python train.py --moe_layers=[0, 1, 2, 3, 4, 5, 6, 7, 8, 9, 10, 11] --scale_expert_input=true --qk_norm=false --tie_word_embeddings=false --learning_rate=0.00203 --beta2=0.98 --final_lr_fraction=0.0 --doc_mask=true
Below are experts of layer 6 (counted from 0) of a mixture-of-experts language model. Rows are named router (the router's row for the expert), gate (a neuron's input weights, with its number), up (a neuron's input weights, with its number) and show model dimensions 0-191. Each number is 128 + 32 x the weight over its row's rms, rounded and kept within 0 to 255. Numbers have three digits each.
After each expert's rows: a language model's description of what the expert responds to. This comes from a sample of Wikipedia text that the model never trained on.

# expert 8
router:093171108165132102112164129134112109141093154160128202164089141078098137184151138096099110102066148148124124174074137144141125166105178126107080122186115133097084180186157111095110121180124088136189166121118138160101179111113128103166161163136121177137094126160178099170106128092124141149149090107096153135145122102094174182157166100097096155187099125110146170134185128140127135124127155139085133063102121140145109118153188094242153116152116109116126161148102123168099102091119112149239130079121163178193160132143093126105136133148068118118123137142113143112098140145095091058
gate1:094128139172135041135134093146186171146106131115121152101191129133129118249140151142123099134147127105106143099177080130122095165111116157116074129128158119083084107117192189071106127121133074093123130128159143140133150094140148147192122159207134117187151105090117156138129095079123145100102149112062131116151194106136156121106132131110160156083151076104130140129100041164065112132153130115100185155119147141154099129181121104145103142138083141133145112128114117129064194162118122109123136132157186126109178137172068091193117120115117141117153149168092120132092150071116114201
up1:111144137168142159125122191147112144068166154141149147127102152170051152056114074125067101132163107165113072117117085142151160101131136157111128128123077136119096102167092148143177094051143163167121098140159074101076126094170138116091096121061060107118101167159127170084159160136081126133132134165109092129144040094062088145105094123117121134090122062154078092151169098181108096170134160153122097142159061128135084098153085147089161150164122072103092124097147131105163073140138158191152134146119140101123103102086122111155112154132088152144112109130106101139143108113173153073
gate2:116076113122149090179121138164134148090117117128153172083184122106158132168041133146137176119117073178150128144152183151106074171092124116138072127160122107136131131098124139060125173141141106115192081121107167097154117072171109114145125156118093121113077111133140143195095111127136149105149195216181189136096109142162173099164124153149120134151124090146111097140162089177064157173135101167116140120112189174054162119148190115125136114067118042180134100130130097134123178141091129114127109192122081146142162108086087138131113105099143107126106113135099143138143104082147096160
up2:118108076100119116153084101108096198134157144135104084116148106209111101156099186099103192081145086124147166157119098107083110129043121179109102135132117080117168131134153190134137156105145083096162139127114122132103124074090134112120099128114122124162092118153159180166144165127069185049162117134142118111132118088153126138133101146133142174072166122124098150151174150143081164103149177113121139096054168138114116149179136086139142135119132091163132091156117128137139195140113102049100082169136102141148198099152149060140146123171071175138112143192118109120080102093133137190
gate3:087133126136128145121123119118128118104128099151190147078138157148148069078125133117159088147120096151155196102095105153171123164197070138114163136078171110095105097124096126110122193107109146079059147125153103145104056110151119164153148127164119112135112141123140180111094121211154165155053145060170133099090157122121150081122144142147092109092112116131170126118131144068107150147075113089115081119194121147108221134107091143133090159096194141145091061140097147178115163159148094122133107101119178129054115116119168121153104125111110143122071149135201165169145155160167110132
up3:096124178164139139169199108105139153149089121153136113038121162146151126104129109156150098179137069124183148094165107133132154146160124092089141153068137181116155091160106122148118163054096105148070078106172135131100105138177129160096103104139136131109082174125079176111088164177149117170122163073136093157128196179090169108098105144099113061094105156040176110125107123136104125147135147071115164109144046124155125130142074086139129134146136108099100119133152179129170168119142093120116070090099064169066108140083138120147103134158126164124135175093144128167149164130145107123
gate4:115115115181092145128151113089125146100136123149124117141128107145098136114092142076101103147120154173146181140116138111096102079087113119129172155174138158121098107112122195180159156159119137091101141118107143148134128126073155121038165169172142105136163137093132153129138083098122145132144134172195218108106099140208126091182152099126140139142060163111136159122135137165056152072106146134164180130135163143141162177141148140129115152159125113112091121123162148134093107126095143231067108174158112218123152087173144141097078151148135082186138090093138118144094132202064100110
up4:105099154107142127160135131168125112085158159143107122120100165129163110162171155173137162102124140108173101179092109139141147098181133118130059130126088156135181120142157173130102146093080123122133190094137156094071099111120101156123075144153161139125144075151134056180148082119116152083100140135119050088152161133128137101148112082104116082205140075063151146107091152110159171178149149204139128176104076200110145180080095123093146094097138160086142152115148090168170107171137125080149092117142154122119128169073181126129132138149191118168121103148164168080160103107190111158
Sports words and scores in match reports and stat tables, such as match, Cup, team, goal, –0, against, pass.

# expert 6
router:074076158111100111088185154069142098117127186151190140131140149163096123053090125150161090134111119175185172085155048072076125164178127146125096126096130135103098143102096127089126139133173088108144128103197060163145122141117078159079091101127181153132141142075138093098138157181095111156087133141134127138115201116098123151110128114094126179121103155137150126146106111153091079068119101083127165138139111089115148147093166105093128155157052113113124167133123070110120180138111139168115148115077144189105136130117130110123126075135115063136083113138098087050126103160110120083
gate6:058135134135111162112177117164090112103093147121153090081070158150122135120148129114120116111191173120097127106098086153185103169158091140170194152130160149109115118099166060107117141124109167133085191087126134132107135163116045157082074146163161097198136167170121156139204109120118094130169161150133088087154160179171092128163102101153110130173197108159132122146160191115123130167141066151143135144152131170133165186136118154154124101160126085188145142123135157167143129130138116156109097107133136120109188136123130071158066144204180159150170180112157084146096142134115153130
up6:110131117141168105118099135181155183192116195181107129086170128160185150158135146136144100145159116149113154163120159100123106092132163085077135145125145104114134105139193193126229112117113130110117100132078143144116089130112094136085136137129141126203119079114175111132146089120079094172160094096118140131104154147102128192127166132148121129097165094115144150135118144125117109152134079151181124167171120123158129130143155050106111100114172156207127053147170113152152137098155097108136057163098134137045103190136162122153117115140100172088101142128111089124134152121152180020
gate7:118120132138119127113139103070125077110122163174126083108143112147153111121152137145211160146161138127131105105183117099137140143082138145085193115144137107126115130143143102130119176062113121139185000124117113113139119126101114183101144099136159124076178101125102153139128108116112155049145096125129103101135143126158114084060084139150117083144136141140095089119113080108215049055115104151121117151102084111182140109128122113117060140189146116091133154129149136122142125163117119097129148106131154102202101081113062161109105174111145179187116141112124127116172144079153105155
up7:174086137067150170159130136130093135218118089103091143137122075151120114134173098113082121123119132075102150168115163141057137171099083163113135103124116153111164090125145139147083102099139097125102123106069134160139083126076072106156083171101140129117118180145159172137070158126168112191106130114132136141148140194129141175073129148134160093100133152135080118146117091086090155150138133151082094184159151125134138169147108064105084126118121081165127096164157145059170136128139143142052191140111162144145152148093187143117150149087174085132116204161109196125150123168142191132
gate8:147144115078131166123110144148117157139121132136187160184103141094184144213181126118063059143118091088110111192126151135151110115148126090122172060145135144117133141138140179119170165174144097175144148112110148051127116121103140078150155122173163158134187118151152114108117124173154154112147120168083142163162111107103135164184104125158136161129167155132116119146131163107118077181135137152148221141106125094091092108094180163125239140116100176125124110135151140130124078155119139150164096165186083128126122071156121153149134128152135156128214086178123114095114119097077146186
up8:097140153041125140162081131133131127172136170052139116128145171140202072086140117125158089087180090120082139079137157122143087130098109160162043125139086092147126100117164091121161110011127114109127179098094110091132128106173107118116083194125073113128137164126141138151128118068105158143139094196199131179137144130094127135095104179118110091109122069159136122114129093111121097146087079167079137118128150140145144046129119081117096117138122082158136125143068164094124190139135115110168133149144139122191150132139162161103104150068122069150151087132125146124116135135108120139
gate9:084131130147115135151214140099097090118139138092134092109119109092150111141138117196101130125190118156135150085112119111140089090099125104128058124114098075073110162142147103097189115155172145179134098106116033137101111172104139168131150114153115152171109163120096193141153092141182090120141084057210065147119127110135145114160167133148161033097133162104121102131112128099194121146169160098088122123090139104144148055123130130133063068161108152150107156127149069127164141128094117089113135123112080086203081118120139120121142159135129119169104097110173121124142076143152152169
up9:133124139092153147119053166138134108140150111142146104104179124124158106071110138080157145085065097173174123136136131074187119123110096135162099144092108220132066166107071082151071094120066132098154149073120119155116114147154121125091128099112128143108129205174132134115112127116181082101150178115138087101094119095185145131124117153149104184153137113170150128105132104142113140114183145135111118136112100138184105150142106122135176113113141125137126145206107109167134134147107155031150109161209044097140129187063162120090102082126123057144131141101118161136071130150135095105
Periods, closing quotes, line breaks and == heading marks, especially ending sentences after University names or years.

# expert 5
router:138130113134140082154146112131124061095104125140141141140105060068144138166149103157144134132175150144139119138125134175150058124130172122091093182205131140083057169156150125098150099088126118168178138108138119138095120103141094129124127149194094147120161125151123167160152092076140146141191104115100133098087102130084104147150131107161131080124157139116126175152129127142128085138125100147126140170069126130155181106161157106192110149130145127122160201138125080196097172074071100158198144102156092119119091132135140195159179142108137079122096122023098106139191067082135087155
gate0:133137049173135103144155066155179118067153134131082189151100103081175078126108054147101125131107106135135176105195108142143113144142170162073096124181093166137059095114109090142076140116108103148117137152120098152105145150200143073147189106099059120114084117099150175108103110160137099139179128096171122184133083146103138104120111094091135116132158148148123157152133151166164125077128116171137159112055135170113110137107152151210131156102112120133124094100122194165140154092068052220112165146101155106166142096145132126143106152131136148113120095124133120148087105133103123128
up0:165139145178170097148150076125092153133094083121183151166092103095126144111176129104132151110183158096122207111147136120073149134112134131122087122111120150118115110124168127138081137182104077086173195158144163166116128091155149116158182106105108107173140160186118158189125151169098082103135124089114063126163185107149149147128088051144166092119110189095076100127077114167121111120141133123121151138133151126103166136133127095136128187126140116108107069130163166110182169128131091217073061131191118137143147109126108114182112133193125129104097167125153136165064102147121160067
gate1:090050144137115163132136130143114175138166162114118096046134088109176109129110141108112133134083115126150035093103145126194159126143121104132112135125128101105073146134103049109151140148192164124133099145145131192122079146063153079149105153090150127137102104148184146134104136097123153140105148129158135084114186147139142096120148074155138111114125144096124120166134094182107110079145117150090129174100114153115094141134117133099110179160085162170190151065145087165092107097176161118115129114097032116106049106092110209122068076165118131121096079114112110064152112122114107113
up1:115164106137111065162203109152106087081108110064128138191200085120136069187139123089144134125161164109112106091124117128176123046118165078136162154188103113136083154075126075151113121065156147100153092139121093185086105127128145079151144025121180107083096129137158132091086118126127101118070133059167158146108179129139112095081138124120135129084123150123165106156119170143096144110149151097119117136126122179110079137134114132081128142137094129134109129101167166133111074117140119117158074142161120142134108120062146191129092145092102125161045094146176113102103109152113151154
gate2:121137084090090134170149131150112108077182166161146121191163122099105157112127092064109096128133081087159189088103132165204062110087132110121143134194135100129095177075181094118170112088121153153091167168077133149144102078105103128189151143134149105163164094160110111074109147179137133140124108167152131132214069127145141083151084161157127117140185109125067130139111160187092133065142154141087115148124090130125122156149167108130123142078115048107110136139164145119174140101068089119129110110120075091087125134167151108165147149103127109170106122118172085126114145137054130143
up2:142100139149198139122167126114170132136106101138153165132121065133156157182177190146077096143179117141189098207128115121115060137118138076171105159126091161143178083155117157147080142125136091115180115090170135139122107166128173143056125082108080119132111049162159127097133096086082176183145123151158143088155155084125182162115170114097116148139087118164158100147140056069141135100121131123121139134112121163104151102133136124163144107077152153083107075112159118131140116095132142138132132044048164195127184170131121108092105106090109079149133145142121133109096150116129090173
gate3:146171085135125175099105154166147125135104146147174199147154129083119141100155108120117084139137069118138187135171067147127061178141121133131113125077135105147177059158129122145168148070145087111126149155190113156138181126141120164169123147096136133135145223071141140089178152172138143157153113128183151133178124112182121106155158099088113098123154178113158167136141113070125106115096093178106136123166111127122111074148131159188104154090128150065166095102127160045116116102131163123171155125130115132176113193062128065091122125109171082090143109080146093176117098135162111122
up3:114104128172121155130137136101100156095076211207163147141098126122154129104139121151101117110143112112128097108179077159110166117179053188135141160101102143188160114152105133085043155132084111159113137085133154096095156112147198204130123105116165142116114088139109110067106151154126139178113151188180111115112122128145093096094154132113093154120104123084134122142117111116178142133137155097121148106138131118116075059128085163054134104140141138147089197154135152149139069208193152145127116090136111164106166090133128087115174122170082179137110144156135080079142111106170105069
Words after numbers in census, election and geography data, such as km, people per square, races, from, time zones.

# expert 2
router:102106131129143106112122088117080157168134142081114175148156086164159167116076142135169180082097109183173143122091120155058086169106167121089151143159110141058146066111156166142142126134102107152149138079139101119095111166131097123065187111237117145147092095131121119181124072137136214173116173121088133073127150104175161179131143122115124168164141139080161168141141106142080128139070155174074117100137106135161163175102118137200151128100123113130141099167136086151116132137123094146140140148147158218096154080152123100140103153118176137139099109147130128122173138104093183101
gate1:118164093102124113145078144094133125158126188163102166134152167116130141127136163131122111181147186114081138113091177151149092174136151085136195114080136155114088159110134187133184191107145170157130198149122150060102116118128135160151092151102109123108179128141178047099091105120108199125139137206128176130127148092136193082081099088118133170058133131083091157120108171116111154073129151138124133162118149154139122140108124158121086113114128115089096140126078163179146168066130088148169069100112106136027142097146114122152095076105079113138123095154114112125181143123103147143
up1:101148125098109152118072154133131095093166138148165127133154134113120183138159074093059118072178146154142207172143153093104069128089127108102090147122128163175112156110115141109123177102125140132063163092134102105158174129124117084089146075217080120159142129159203179154130131100110135148138144167103142092155118162142156168112176144100141118210138124108186137093102082147150125094144097156111127085124121153081123120126109154182166127151113158192131133186121164119105110158104152133114181159165156077106225120150144127076072137133112110101145140088161126147087194134149093175
gate2:079097183125126061161091099112111114172159137148132108146074105099119154154106092126153135123093109109164099134140173109084151123111179157081066127123093146130170148076107154095108147134140098152151122102074102074128195096096115114123065148178163109125131099164140087114113104119158146152126080164099158127161116135095192138131129149129071136171106164120121123124063076157115108086091164131174109123120104099121138099098127103086164224111114196137100166135124085068056175096121124138111141083160160133163104122144187158158111156159131106144044180094139092132060080135143079140
up2:113074154109093145111077083132158074155133171122127123144074165105126151157170123127173146108128172135124068145156155084064103131134162141112087090113109179132110132144187175091129086102166132123144085053135106085142174100131088122132059146199089120109169064145139125116086097067091136117107100164087133100148167109122151174139169138142094110143124105163127115057094068123121068092150138146121158140142089096130187099096123116140210183174135169108117151125148058120140148049121102161101128100174149143188107156137116123166127157177141114187079108140105098137101109127105114134
gate3:081173072109100140050121118157117182162125219140112188147170153096078185129124153153160166079093115172133187107107055111147136147134139146112162143132160102086177102108152150083109143121117139124147168099092093105131126117133129127157066090150105170159139094068055132150166134081110183137149121100131160161110121184151150164157146096089106133122205102141209165125159121098139074157150135120133098174159110078075101105090129126172077147142168136108159076133125163176067158115096128130184110115167163132119150074138145109143105149081161149156154127100129148139143144096148144115
up3:137160087075108168094140162147132139152104173101117132152140142154068169138193128138102154136098100127119152161111102147101132113146133121134077117075166127134121149153113144189076122110121102130151112134112108144180156111117112097151087125175051124137152046109134150186131067088102214178116119138134151092137154139141112156172216135089092091087116157118161141102168157162134108093154128231083166130149117100087086068166180104153080119113147135110167097168111154125136210075143142144162114136181121116109147143148176099135091061098157099123081111128140106104188148141164157131
gate4:107115117114158092122140082127141157147110093120133147122151119069131165138132119110146115125111127147158155125137178082056123132072136097147171108179080153134103170160211150188158130159127071135083145058172083119071129107123122154128155210094164166178086147113075099131179105105169082171143138134111187164130183120144130133110122106100139149140084100139119142063109083073140115157158179125100074087109130132167105113138128150172200102115067119131084110109119093180100138204141118154072119130179171169117176068192156113142170142132119119143153122129187106104127143148124126112
up4:132131100119145173120113100115108146145149129137110143122110157082135118098149130113095112111197079157124143146122140121144216143127126074110139090138118123063192123135109155125123083140112080112086101152153089113057106105112067159117144132060156120139138099112128121132165093165168102142096152123136091178137183176124148131101128135092095106155185074088104130040148104127114114180172166083040110117135129164113118126137077141125162109088115136158018100098183092187082112156148134045177061134124126173126142114160138098092091128116159146185176156132133120132156173121140104098
Pieces of personal surnames and given names in credits, rosters and tables, such as -ford, -son, Wright, Mc, hyphens.

# expert 4
router:091169070144159133148141085126127138111155116126135152152153139171111131076100127135134128105173144116114145077112110177175028091122161083128187192147107152148098166093143097171182143072184149144159143139184108120099114145161143111101147101120093121116121072082147125145083132112133151134097099145126130159134103114112115127076135189143176116090152158108128169094120106151126152086110109145145160142114118170145159153123107132155117118149120139140163126075182154148132087061096056107162101147115064135075111051070094154133124086098124135071087054088132119101186124150044184075
gate1:120170072104121073125155095082142156126138145105090140182145174114165088091102079148129160116159088150111140174172111156141132185108193174090100154226072138128107143127100182110120068112136151140123093125094085112142162161178100083183114088125101138177089107116085103124108120167096148124117112166150160185150100124039077144085132144097170164148166087094093144094096093162145163109135211101123093130120115173140073123122086136144150107103122107125094109110169121100143095094075119143173139125143083124118171123086139130167139096087113131141082097124163142093101185093081102150
up1:139159091108127143182142123125121095127159127131051133168125164144138183065133116121170158109148127138116069147171173117122107120092188147116132099189077087125111140153100174163091069138120175190094113168105064071139215136151134084134131089131102125147115188117126106078086107086127144132127098157147213144203112154056118174123099174072123125147149111150151147080122134110175156074093207068156135100140152139126050127130101165134118115116151181144060146106118148098124099135115120140104154115141119099093123165107140121160096149136130154132142110131143151108110086118062166160
gate2:113121169102108136140148066111098161137126100115137111067149138077161115161166091168118162109151144093153120074121170119094085064117116104133135162174168125141094151107099148132153168115159129189091087091121091095108094119067136146075130123150151136114127080070145145094082102137175093096142167166071149164144154123092094134123092174102125138083143165125117148125128091132102102096121082134118125149088126084172194125091116040121150129141178130121186160075125096147115187085081143195129195128105096095071096136158209182106119125080153093132124091085090080098148115144117082126
up2:175142142107126108115129141124058097159105132159175111080135169075092138142095150115115127125111166140117075095178124114101160054158156108138123102155147156157135198142133169116143195106081140162211068092153173153122185126147158148157164098127102140166129138093159145151147096121083096105109092174075133121180097123167104088113072127118181118115118079135139142172156145117165107065156091150059180115137127139072088170104159149101098142131125111117193142112118119145101107122112157166088152134109132138092077130157134112111077103211062143141096080104070170128147128193164098135
gate3:124100153149139110170099162109115127154118061098150161094093120100145074145116105190134069146123151155133136092100095094136174109132153138085094153156029106154113148203074155080094124147131105163108072136152173114126093148134105120130158100156128179103138086125120105145146089112101119052078122147112063095173125151137111113148169089125173159144159085139109103058143073155186075140135128163075119139106049094118103114079181140121091142107147111093206133136131088144188192123144181080107127133125149137121159126129144110169095105063175111170108113122095142086124112156130156104
up3:095132118159145083081200143086165061112080129176114152120098107122110124139122159130134095141101141136167191108111160122138100167148121080121120194110203107114164135090127081156149171113093077078077132106084102166109100125089117166138111177096135120144138113158184104046076123091183116184124128126169126147163141105120158113148161206096166117121117172108197169109160112107106166173132154082112181079081116157092149137147127153157163059153110159162083124168148184142107147150128129223151081121099129129139131183094101125108123153153138107134159170129121095163134097124138129153
gate4:124179132121135161111113136122117123156159075074136095096110131164113142081097119133150167094118167180101118146181139098108088111124100148179076102102078210150133113102073133145103073157176112136167099136130122124138084154121118117086088120124109098142126120132136167131081106085088112078078117153172062122195148194140134138097124147179159125119116129195225123121129075120154072094132140153106129133119112109080164116126138163115140118209140119121172119148165135118105106171107137074146165151071141130204130132069123119142214078101156071182139172125065110091126126118103155123
up4:107100137142156110129155082164123140062115112143129154126109172129105128184145128175058109129156109079114134101140106177200157175108128041113138136145175074141149129150162138116142172156092124133092174106104144160118108107109151186202190134116124152114117097144085112095135152128165162136138177090108194146085089111164124121132136103078056142115167140109116097140112122143104167146115107095138123134135148166138137148180110142152168147056075117148096107097137157137139128091167105150133066066134131139011152092147152155073105154154135197107131067169165149182141145181133092118
Word pieces of Persian, Indian, Turkish and other Asian place, party and personal names, such as Jan-ata, Harip-ur-a, -iya.

# expert 0
router:114120121186082134121125102114097148130141127097144185087083093096090053095107123077184090047157137170181105143153118183099142096129115150114135160165120142107104115102101107135133136097138141183140118128154099191143081132158120172146119124103152117153105127089130169177103099104119156168092112154160152172134173160072163108108143136087171189124144108151168177086145020157091134148150161066105099119158110152128125166094175146199115142132128118202115133112138116094096107154126109130107198132062187175161077185077096103121157138115120149125152131064104108136133106160104120133
gate1:069075111184161161138106146159095118147137089124139156172209103143115121156102106101078051117077150155171116144093099116093113143062123144128119102147051109091177104166114136159136056123119087145162135146127110138105118149162077135139144150119125163142092116131158125194143109107203156159111102165134074095145133094112162105125124199105120163108085161145100125109128134095061138157122153110059105111165128103136076141112146097156186142138103113181103152102106165180102067087119062145115116152135132173101175136104049099116127178103107148119171095101090118077107072142163120138
up1:128082132139122080148135230149081194091142137115157122167166130167119114159112117105065087140126094141133090180100118123120143084104116150137118171123180090128114141128071161151123140122075105158155129115096151163072098118141105147131104160084170159150078080174185119118151108077126160139140074130120123131117141138114134054134177157095128178112117130143101143093110090126099161163115214102094147142160194149140098119145146102107215146131131072175081157094131161166131098074134165097152157055072069141155159127108150146101146111169073140122160094152104130131139044139106139136
gate2:160050132130100107055160175084103118091120143167172146172124133125144111102144064165132121102071110137190180159094057165133096099113152121143156160139115181132127154098154068122106122124133144163170112103218142145122051128090096059124118155103088140054140160136138121110081095152097097138164095117108079158075113163072112113111146146115179129109160139136103160105146115178166141123176152116142109140112135128123103122183170148169155109106117142136080171161119175180132096109112138106171097078137146153094176106100106114130137147100094128160104111077076036116129096182155130112
up2:144091110095100104164107178108129126130148136101155063162144158135104092106112056076134157183136101130148202128060091164156133102058126117188160115147169150154122128082067126174121156165152192159155109150181147139121090153118119122103075181098074092114167153131148127128176091096128176169182181143158137144134090100139181082127157127116161120091211128156082110107133085174156149107158162083087158127085085089102134122113118147133179156089128119166105107192113181077154116114157166111132121199139109149128186133109112125120092145108101109133095149132120073124141143144155178114
gate3:153112100110125095100083080149123197129154080141121186097135105080116169139120125172214186054190150143128142123127150115124103128138121096123168142164167118131138149181111160196066164126120184128107126115181110142131030142092175071146182115145066190125105172083097136112092147110097126155131164126162155109077099086089142081132088128151173147096191167125180192102087110145098124130127172093137118165113158105132119108119140172120108109148113182119108124117126132113145124156097078122093104133163168063112149134076153150132106177095177118098146151057139129132120118134137096119
up3:149121132084101126141119144157095154086150078154120173153103155124108101148108115113127153150085126139131092144100091170101155082121145105139048113159161103092130181141151090137105132120111133122185136132115092167131166081101127119197171117092141169115107134107095101172092111116093097158164163135073143087118120142081170110210090145109123093178108129097129158150137180108122128167122078131120140118096149103123110128195164050173145133115122117072180141086099171169116168108148123102143119063125126100200156085249138182117119150092134173150142154171092141169077088148187134161
gate4:096123116150108125065119128112145124129156190087014153144153098134178142154093103112183139132160117137083098086107123097141099143059161107138099128163145119116156111121115141166207098202104144196137140144151094078138079114161136131133132145092119144168169075162090130084068164159125130191159135225170131136097148104175172096149139154131152136119151142115152142144148172159080126139162149143116137135134159101134129156136082128147121163093095111129098100094080145143100160139098107140102091094109183168084119129090149193230131144172095170140134173103079164160154123126118097143
up4:148096129131101132124120104177159120144104130144121078194158115100145132069143105162148110113128129152155127157066176144122147145094140130141178168159145120173098152126096133148110041148160118186132118071086073109139166131151096128096205145133178127149166124166032141123143124109153167160148192166108134155146156117119101123062157143156103122133109079162128114050157097174152133158201195104149117125091128127143138138116151113141177145197114118151142161087075133158143109093125120131201172124118152102122106156062133179124167132107113071195171090101114082146107131100117164066
Opening quotation marks and first or middle word pieces in running prose, such as ef-fe-ctive, im-minent, view-ed, final-ly.

# expert 7
router:109117139201080097108132077120052109122128204072111096110064074151132076108151127145181067106120168193188126124152151128134122085154194116093144108137114117074117137107187080181124122139103116132116121108120084138119167170139119126116113139112080119087139162121134162089088108124151107172171103134149076153130206136054142135124142162173133070164067130120149152142139062163108102151154128082137142193121101151124098108158165095111123161134109151188117134102164122131110108110095149115105119092127130087142033144122122095153137172176127150080100153115104088093114134121100146058
gate1:141139142166087089128117049118151150123091161080108165149115161093155172169068063123154138178100097139154151131148136183131156127136133132111128115189124123123137129209201122083151224107110168100126147121129144103087129144181166197178191140121085157129078122123125095147080150160137118152133136089170163184109091069110111084104126126100150057094104094149087160095155126114108174111104129080122070064133138106105128163158127132104139106105088121122076132078099145053167141086152117124119112126154123076124118142157136105072122179129115118127122150095135157152081083144155127191
up1:098093151098181115112142123150152112113143125102146084151136143128118159142141196157188135076102071146121100088086137044116124126061142164163139158104146075133115094150108117139110125149116164094105207137122109103130206175118092059153162144149133109173098151141107167159140104078128153092126114077190134115112102144096115103122165141125155083125161111092088144095143115115121131119096104124103099086169145101062172174214138100106113125129112200137096156100154159086145146098155106118148095204122185074106108105088109138147071101164075136154154121109175175172132095189115097164
gate2:075183149163105169113081130083182118077105162138121134110115128160086106100069116169216158126147086118150066137153114138131102153076104134133157092198153144112091134122177075107111133110174135165109140083119113122136204141151153122126129167146173118099096108092098138141121148091110079135104145077169109139106139129125092111141176131151134121160125150097033172138092133153097058086124114076105101122136157101119120200107080090137101137132074138202151105093128134106075108139101129092079092123165116126080123133120105167141127162174142136180134121042119105108201127121133074165
up2:111149151069149128149090104121126177176110191188105138130171151139103145123119147154159158160133113112104140144119124085123128143091135110046110100108152077115136124131076220138118154130102095106080128156108152078121152054122136165166099156095141111127128090139107182148108114127118202152152102140178095164172121107125222126127086088113098173096139131146167118113189060167113164169107134137117123103175170150132092176105207128131103136076119125156152111188135105106225175133142114167051177159103117139091119076116129151123086097138095119096148095137135129098096167123148132150
gate3:144122076080117135160163192117161088124132154133127114145144045102160080184122107128206140125136117105087088200114139111128109113128089147115170124125148171139115105140097122148107146099138142191112080138155107141180165170133137098144137112132127189141124142134087197145091148087101163154165131124081072100063148102148118153110072108142112141142162157186171128115112012111161157123160080152132124147100123122113207071100097082150188138124127143093140134140191128106115156146142105149116199080178126122159137107174101135140174118065121140130107152107158086133075141072143134168
up3:119085166084139136085160153141143100115106099129133099157161143115176107149153114155176102101134057148070053122097154138170100129170162173088138136157148075145099092152101100157074120115131154067143060087075125167117133103134182091144140189159112126135111113158152145097134107140132112113166125070091063078104108107116141122138151120142137089143100110099175124095076119070133126154152062173140150200114109112141159116174153152172112140154136198167169162175082126166114178131162142161125177066130172131142062137127111149123140153084160152146122148070150086159172082109146063138
gate4:158135092110137118117192136103091078210126214144097128116148142144199190132116176143063101143174132092167105143145150115146101075148107115121110150080169079121106118096140129141220119146184162130130138123110152108127144131119140163102074136122106151082130130145135144140140139122122087170153093088113148120095141096168181071107096105122121130045139120141102113165132230151135129120108101141095121089158135173137119091077100139123104114080110098104087097118153139172094148158118159115130126132151138146123211188134089105062076118116143150079157151170184201126109157145140163080
up4:131130103100143126099113197132050043116137098139140104170114106123121153133104095062104093129102152093104140130138157152094109131135100133168144159111157141104142114104127176109137069096149149078073144161134163116113093157133142132115118122143120108208112121148140117139145081066132135131102108090148080094135065129140187140174105121073148121100124110209097160095075117039168145123115171200091170109116136114161196129120132185126093121174154078158133145102155198127166092111128157133146149169111095127192100200065106153137145088137119137069135149131098118150112080115151097181
Colons after infobox field labels, table pipes, list dashes and semicolons, such as Location:, Successor:, Born, See.

# expert 9
router:112158086129091111089156105111117165091108208070126177113165129116138175138107151131109167134155131143095106088108112148137037072129207148087132093192084140090094175107178124146171108162163178150096112115105085139093141086151152107155096101170114130130120136114144153149139123121068187109148127107141161142133108067095108073133123134123152103146152202112122170192139158137150124067040088128088171082108136142109079121072098176098114152084032130132109104104120160101111120132100111156110090120084132094113098068143116130187128193125142121116104127129118116107135102137100107169
gate1:131111106213161156122171111100120177160093156069159139147123140141129116089077098117098131088133096117140099102110167155076085156166093093119158156138109176135145142076103112175094140125116100151126155082144176126101069150117146110101086191135070085171112118074084166118139092190140185146163122114108146121183152160133155132160162191110167117113124184126122145088160124161089081113073086129069104088111122133082111135035119131145152129115155065111129101093147147163149104116121107140108174143143128180148148100137126124151161189061152097149118114158114134101116078097033096158
up1:073096107113181181101139146175127181131176185163103146135136155108115122129110152150094186097133119125126124111144172194154093173130137055095119153177138090141178114153112181139205151154110159117150070103133093161158058088084155130152100181185142139158123106117150163119123098131128114146155164131091106096186101119101109118140148123063095144087113158156127141089109151124117101073091171123152143085122142087098117052117101125135116133076157105122136153076151094151099147132153113161160086086154155153172128073175155122178090184157190140178148114109189139181149068105114156151
gate2:131153074123133101049171126102133057100165114078122096167123064160121173079112121106128142128107125169152127162123095164115139177092096095109216130143147092147133154075138093131190126130133136155138132137115137109137116149093125081064173159107150132165137132143158125125089104177123135161086171122080078171125133122121084094155065158131175166093102170131068131185117062121162068110158067067121170137108145140130106175097091150104148141126101068121138137189119136131090139121106147147173149165086081134098109135112079115128181118106099103099087136200097136166151164089111133191
up2:113105159108136122106096093170108157171112097160146131169128125142090156125121138150126137160118212100154099142192173119093091128088174189146163162115096145109153133134132133134080095086077123148174191101119134091152091150132135151100160124145129093162104187119141160151172136119142125152232148171097150184162112117124118171133154171197090157153169077178189147139163146077209163127165221100159106120125131094105116140112153148126163102148126123055137136132145102164120149103089092110147077121095165213180143133147179161122145148127141132120091122097117121083174107092143149113
gate3:151132149117155127119136117063101130130121107143172128150117113115160120105091083113158095119142121149128099160216126106082208075099114161134101122139138103110103213142148105093136137088107153161140119166103113146073136111165182135171118098118192107152098127120205140156161106174141110195163110147134153111091116163094061120113085111078181094124139071107172169136133133108149137159131124092186111152137148157183141123118144158131118126154126149122156141119101165083061113126098147187174219128145115111121073173134133154136068168077087142162171182060163153125114136118169198151
up3:151154133155141083135088113150151159158121126136105116119132146180156145166108128127159138091040107079147187114117132131143144175144125122142150126119138101152145106092141044132088118085131109060074053117138127145143119162099146127159102151205099121139130135104098114084065117108096187134062186127108141166081192157108130174092121134129077099103098162131099110165120128117073136043190112066113119148120091119154097132123113110105122143133125124049115123092201073146193121142127123128138155081157134136085104042125172152106165112097127098100100080139092095111110097153125093073
gate4:167107164172124163099120145174125141134116113036111143119146143111143057105101103179181127099113098134167149182195075136147095183116118154117098100137120096105134136140101140170054145116133145094120124112112106074159136197070158158173143116091131165160150178089065131109056123161138145160143177105191148205127212077113105109148122158088139167128088088114135136127077118124134115131089113138182111134145164146167107124122177129115105156148138136072085085127172096150138134169122088121063139150119084160091122094159146110088124159162132126087158181149143123079118071092111170115
up4:136183114096184100150127147161129186064106143094162147151164128080134168106143112133145128140107129103095091114127138166163086113164107222144174140125097103136144132145151127130150095132143171089164149151112117145160126086188171164185160088106102137134170121177075167168121123113159183092135083157159122134087125089128174152106048137154166124100186087141121139108175127092072120124135153103153123141164204166128160122145073163137156160091152083071166119123134166141175121085156161168133095115132068181148110112172207153130126128106196118128125110109117154116154071064153113170
Endings of Latinate taxonomic and European names in species classification lists, such as -form-ia, -aceae, Virgin-ia, accented letters.